config.toml
n_experts = 64
experts_per_token = 2
activation = "swiglu"
moe_layers = [2, 3, 4, 5, 6, 7]
router_score = "sigmoid"
balance_loss = 0.00217
init_std_router = 0.0386
steps = 5565
Below are experts of layer 4 (counted from 0) of a mixture-of-experts language model. Rows are named router (the router's row for the expert), down (a neuron's output weights, with its number) and show model dimensions 64-127. Each number is 128 + 32 x the weight over its row's rms, rounded and kept within 0 to 255. Numbers have three digits each.
After each expert's rows: "comes before" lists some tokens at least twice as common just after its tokens as in all text. This comes from a sample of Wikipedia text that the model never trained on. Tokens count by the router's weight.

# expert 11
router:140152084099161110148138083084114133092080164082107150153079146154092212124169131157126135159125187131123148065133133102120102086071118115183145075082136124149100117126123143157145151099133144
down0:170155093156153105142101156151152167118039093136129096100134132159119153071071112123122184169103129158113101159127123073118092113127121123132156171111133084130149166103121140148123157132083122
down1:115131131164200119093086093196153095079098078139105152195167132154070161132142127147107168154157105115143116121092112159181149150114141144106159153074078095119127101151089156135160121117111148
down2:065115161111152099108123108166056090146158074143066120123165126086105154074170136173127160110113165178133147179139122100094130114098167078105112074130100112136105134157149146125108119143157071
down3:116127150119055142104121160148164175119113110111137100124175121122135131143138156107124140140108117121111081164106109102075121247146144174102187144148144132084104115132141112102153155224080128
comes before: " the", " a", " of", " his", " him", " her"

# expert 3
router:151136202216129129115141112160140121079130107155122123119149109144170087124110153144074101077121079179152148109103153155119134100164124127136117152120130109115133143129168154101095133127143131
down0:173150126141133152128106130078195125121102145159180088112093186130134126103148174146120151114173142136106108125159164185172155191079137125078140144158115194122110119104112130108194171118174192
down1:112025131125065162119141155183158187135078170140209138130130184107128153125082138059134113128138126148098131173165094129142006109118067116130074092126098180147137165192132095118104098164156187
down2:117104097136139108154142121139160133103099147164101126070083121118150094103129152111108114118127111151156116111178146120111159139117102147140112116185119124116134148144137096117173079114125115
down3:162144127117126112132145090118132177162117138121112091151124100128131105137143128126139133123155117161162064045145131166161115116071029176113112170116146157155154145121102139210121142098146120
comes before: ",", " of", " and", ".", " in", ".\n\n"

# expert 21
router:125066052152114135138151140106237160098077139105147154129083117124166148123106125112108117181164085183155146098091106047102123134118122129140145088092187091125148142224193183118150093199116113
down0:178097138127116094120154099113081059111125100137093117134028152136182177137145136116105129181142089142092163107098081116176122088156082113101109204071114129086150160132206166093201111171115156
down1:102101167133185122146082106088124117123151151167152110140056173124086083151147068112101129094129047138122167090111149165118073114136156144164067099104135118149146103212155110092157130175127177
down2:106162119136105144102139088134167135144125122153093136128132065177198122123103151146141125105123120125146144091139116048182134188094138151135127149096158104099163107117146155104159039038099081
down3:199131109115109134099153148139125104073133113179115126146120093115123135189142148056059112126132121155124095092134125134154178145169167136129124126125171095115158125167078175154119083153089134
comes before: " of", ",", " and", ":", "\n", " who"

# expert 46
router:122113231181133106109165120146140135101140102130122122138149141124118063145205142101110101084120115117139121104103124168097125098131123163159116156154136092162116157093041078116065145137150146
down0:135151163088165097114099113078104133178137147134045192139096144157156059086161127121108172090146139054171107159078091099156161100128097112151123125090153082137128115188079149122105216104142099
down1:093165133101071079094116109119090158124179162126113125083126148121093119057175155124090110112116131097079116126036054154168094095099125098164104122099177129120140114114124102153101132174107164
down2:136115109164155142157098077140120085105130125173144168156102095120111138137127091123114098141179130147110164152169127148118087097132157126052080132146105114175170157133119161058151143050170104
down3:146125127144167070095172065109135134130170099111139084136085086128168095112089139134110107118101144097105070095162108111119023156147148154129190081157195130127167144159113166180113165181110075
comes before: ")", " |", " |\n", " JPL", ";", "8"

# expert 32
router:122234139078206164160126146129123082173107094113103120163137114093126177205137151097069081125109130177110070156160131126092142026117119166114155133085085150096184139119119098233147089163159113
down0:079119154167160144038102132155098087171116141141139089123127186123078083159141088079117096111134069144132075133139131147119149146127101137145131094110114130078134127082169153133073110100064128
down1:130093124125085126145131149125103175155132127092090132133147102086150093164167160121148196117146088217125167162179227105119146133099197121133112161155118114066118102081146095137113146139128116
down2:058163082094091130143138126154112147111152102142052155109070143150089108176131119118141152082092126177157137104212108182150131214132088136123094129165124161127155142140138101207064148130060152
down3:056063173155102117182091148100128146115023087134128085111140122136075153182129127158126068191102129150127137077161144121133138130159167201137130114056106081171155126203072129156070167083134084
comes before: " ", "|", "0", "1", "2", "3"

# expert 15
router:129079129101115125115099087115103181105089167094139110096152144116174146150092151181105105091092193126111099121157144143134161154130147096045121154180179173124106113089177103072154093136111095
down0:091091129169151204157051164179109111090123127145089131135089155104103133102131073188118169101170148093079110142098115187165098173125170148191138169118119158125104110072114146143099087089099201
down1:122087064106098162133119153171119130138079175113071089100075129181115176140147123142143132167106197120152134165107108154106119096162118140172110224126129112130159147125174113182147119166104111
down2:121144138132139126147044165140078100134122088113106170119175171103121114063098119094106100174186127126115147147157137117142085135071139153099122160153148124149101176045152134149147142092100145
down3:112105115175087155049154118158153132105144143153129137126075185114117151158127158109179157145122132119151156119128199060196104114122183171124146130126117124145113147142060129172117110151144169
comes before: " ", "0", ")\n", " —", "}", " /"

# expert 45
router:086128116122168096104108160141126117088102087196153123108153100077162076133150157051120096159142111131077156100100122083119175129109153132111148109105147114107154158143018093128108150131115155
down0:124162122139111109094112096089196148154124160160136166117086155174111117119127113114144141142107179114087113051095110160103129135131162166165116111137199089090123120065102169148158079155110155
down1:127168113117105128146145106149108111205122105167218124137163122163105081122141067133139143126130124102111100162136131145147094156134108156121162102155064147153154132117119113095099157142196096
down2:146129105110159110149126101151132095085108130128146078118164161094101144122110097110137150131120119101170210150177149131140148131128196110133171114121242145143129113163117154100131167082044140
down3:110157154110165060132089143071164198184150184079150081105173147164119099130126124115163081198100166096107110104134111083114139158098093129110107158103169152165092125094121104158123196130101150
comes before: ",", " of", ".\n\n", ".", " in", " League"

# expert 44
router:127122192153123097107169137135128124080131119148122126167160153157123076142188128095106100104100097114140150152114116181088141086074126164157116171151131093165127174105059075083067111134185170
down0:139113120064118121144153054090081118149103181150112162128145133143183087119078125183167148111207146179057115161140156097138142105097170087126110123085132134056089132126136057088077131156143070
down1:109079151146132181143124097163118142127062170165183139143117053169113131118150127149164147096174111182134114137121150097129077137154080157178107121167152156124210150129192136125116103172092136
down2:169094099153098095104127159158158135141167132118137174158096103144176146080115156155167113129123094113180074103169124139162127173194109058095126119115141150122048084150104151183102113200111172
down3:149118100160132104140124152129180107165155142160089121164127096141072096185097136148100130187096107097135103121155107080102098121104121116138171105132130112141170124170169140145169126165113176
comes before: "–", " |", ",", ")\n", ")", "|"

# expert 10
router:157113100150155092114092127122140174135094115153034138157092163127097113121186194148105105168136114109108122119097148152131103114119157074124085143089182132060085132111115131157101090151095173
down0:116111111172090076102178092127043149125145088132078100066156112127112127169145084175089126149139153140118090104105109120065106155107132142134118160157113086054108131078122149148134167129141180
down1:093127088097137136095129126133107066109104200097129118172147147155145059113144122117102122149083156176055088135117073079114138127118143130137109141075131185149147133175131160132152160125149176
down2:153159139136137162127126160138113130142158126138129160134115121095156131130115085128115121112140117109122125172101146111226135095135104129105134126136162124166054175120124113207128096132162156
down3:174156177137120122168107121174126157128145142114125149148135107037146133168126135115111150141119170125151141164127085141170166119159077104103129136132191103106180133202166146121121123175098112
comes before: " ", " |", "–", " —", "1", "%"

# expert 16
router:104116145114147176106201132130129102107153103072158128163149113116076099190096124143140100032159101178164128133150102156182154186112168108150136139129131151187132155088150154184177133131138111
down0:201148077114106156060082120152231134163109108108128059098156061136109188165121112086129160170144083112175175166130122071133093150110160156093071095168138123121169117131135143091162112080109135
down1:100186128132116114141151118151194139158128072170102141085092177133114145168088148082141164094141096142126123171113084160100176125094137109171102138057153121119138083129152139080125150097107095
down2:126136123111153121204139110104131199120130114128099146117114093149138136033120103110163138139125104057193108061131183144129136136140177162117159090106104132118064170129156128102086059081142146
down3:132159149093126129091159118172127140140156131160093143078117077167124149127121082174113152084132176120119125117103190134175144060127141118180104162126109111097142104090053168133113109139078110
comes before: "-", "\n", "\n\n", "|", "==\n", "age"

# expert 55
router:136138081201168174112221169106127079112144120095076119136081129141121181136077155133141124146138163110126108129129124114106086147142148117101123130146176178108156129163123099185118144147091163
down0:108127061103139068140149122078167143187136109076125179149099133123129107127108142167131160197133150130137148123181173089086087096124133078152136121177121104130135156118122175101147094132197134
down1:142157070158106179122156143171024134096150129132098142118137123136103167153118134106126091062107134138147169129106149111119127133114098167067155138080094121111068123114079087127079146118086092
down2:096111148113083116110068179104203109172126166109150104181141198140120136151182156124130142147104116087210113102183097145118096149147130061066119114096144134097076142170056172112123107114126143
down3:151105137168116144183159125090084135071126149093186145178100089158117159190125174116029096152121128094149102084111160094115141183154071158153090103071175136127144123126155143092146126162100099
comes before: " the", " ", " a", " his", " August", " this"

# expert 62
router:128119220150135094107175119146127121095138104150128125143150149125122067150219140097111091090108110120133146104104143179100129090087130164151119156148133098166114138074050069133070144144153150
down0:091125136099197108148208063113165121074092108113087084122110131078116135133126121094170109118121127128137137151069174181113114168128146111151140142110077129150129117143165162067110105073170150
down1:150096106134139111171076091102110135157135164149160179103127140119090139175129135125105118093162162079111106067106191054171108135105073134112144076149099079146224096163129103118150149094080127
down2:179121144101110214181123117050100139106062156085097094215126101147118153074136110169117165141148133138161123166107115096107099050126090097156160164164079142125136148153140129117164109137074103
down3:139159172132097146142134163117125092133115120075038126120169158107193129107124104116176154110216136130093126193160150161100131083073098208147088081114137088155096105126100099135145159166076107
comes before: " |", " ", "–", ".", "th", ":"

# expert 23
router:148149178090181157110125093082114122125111180204104113111125169088118093107175085147135146121106138070104131168129108061124060139147149153131086171142102158119117155074181145141146136081097120
down0:110112107172149084116114075138128111138096125179170120155093148145145145142127170148200076140086094151181136135148098110090118041104124132161076120187127140129190139149135135173123163152134162
down1:137147128122162114090152118111129145171105118142119112162174140198086133114146114078107117138136143121177025112133115123169069133161107106190133137189097117140107145073135101070134155154142137
down2:160132088156076076114150161166108147125116076056115131175044055118149068188125075105117087132215153092142067101118109086107154164140138101101098133114205169162150094116111099091136079121166149
down3:120086119133065135125131137093117137135080159152153153121131116121067148063150050108130137135147117091145096113099091095116120107119137157141129116148091136125090151072123100120161099178118117
comes before: " ", "|", " who", "',", " T", " K"

# expert 29
router:124108165165183140133182151190091114149099089158096083148168150162083087130210142086148115051145095135121129123130071133136163059140154159153122151173140141162118147190100140119083089124158088
down0:140094181066104123128146125131086134133127154165140165161114103134087182113068188098088163156119117085124094092118128114119162097116099115058152095127118104156147151090160144110151117109075098
down1:093132128148171146123078176159173160082155185156117149139158165127105165141151089082090166168134135102123139128116121145130145109084154209103111132130143159148187191147157176192086144112120144
down2:169133112106148088142124146084136166163054123130143150127077124137092101096160172150123104189162120111146091127052158119109123099140129154100088152079116137100126073142067092117187084105144124
down3:158088146125145147096070049159090099099107132103085163125124141074150124117108132121158135050130128117121081138083136182131107126112144131168140109143095140132205144088084148139145187192111170
comes before: "201", "200", "199", "202", "198", "197"

# expert 6
router:152204093073127129122089142109077090136157122102114119157150118122133193144095144130094148203120176131114096154169129101103129111125089180117144154112092213124146129202130082160134107121165127
down0:140116085193097178138106155161141156154146175146183126116131118162139097138155115113112131131143148175121103152103110139135187127083098075089067113091125112142117128122170080080085084155134129
down1:117145107114147112098148187098098092129114160075050114181135113126140099121132120188092088072105117106071126186091074130128144080089137149142111129159117167057109136133138088148155139210140159
down2:099192100074115139071188112166113112129124071118130167142079065143145173137204143154152099119069121117104093085123106153159139128185142123149102128123122133104102121127145152136162118168133184
down3:107182114153129093188157149139133164097095169091127148131103158171132103128180121174177167136161117135087146103160111128140103091117132132148097104097080114155132123119184078124155099157065147
comes before: " ", ".", "%", "|", "0", " •"

# expert 37
router:069145205117155121125124152119039129119151085081167122158112133076123127123067146132120124151097172136148145172120134134192148134147121080157116164149083189152134153116161082193084111125149113
down0:115087143125145125139083118079216192157125176114103164107169165184163143103170133165175114168119176149084117137093181110050109202060097152101134091128155103131093141085113105125096168118062130
down1:134196100108121119081148166141126132113144109137153099154083116161068098134164099146156120160177146133150123121184099154085127144176149072143124158130119198086094116093067191106126142141145118
down2:132178097121115146148099166083178146125127162153086175142141130115063124115180108120113161101113157145121103077058134097075140129104117156097160076090115132119137141077139166153134123115131046
down3:112136200096193117109090127084106125056108097102100117141121053127099136177147172083161119143095127101194121073164107145089169133083169187116195160153189115086132113129160124132145155118113197
comes before: " by", " to", " in", " the", " as", " that"

# expert 5
router:085119081138077241141138138129131143133128133161110158125067105146124149143146084156091127222104114153115123159121130154229096121097122109077164178130165125067147127087150133101158161093155065
down0:164120119095194125116107134112165106089072128110136134145140143102099114069099081162178118081112104115095158128101114116150137110139134118132152167091148159139111166153111067107114106136154117
down1:084125098118122047158074151121054094137082117114169144119149177140088162120113202121149110207150182131138124126114113163109172108103137201093117153144138156141133148103109145104087157122148193
down2:116166123152124041097150118080072161102155111145166119132116146158092132190103082181086159129105107123126162105071162144113091147068101113144187136097137103122138127088121117215147138110087142
down3:070151152148153108097153106085136161123102068139162144152126084101158161149090105110095180082162118101125138104200108112131141116121173135097110168133106104066148118116127108107112123079100135
comes before: ":", "-", " by", "\n", "°", " birth"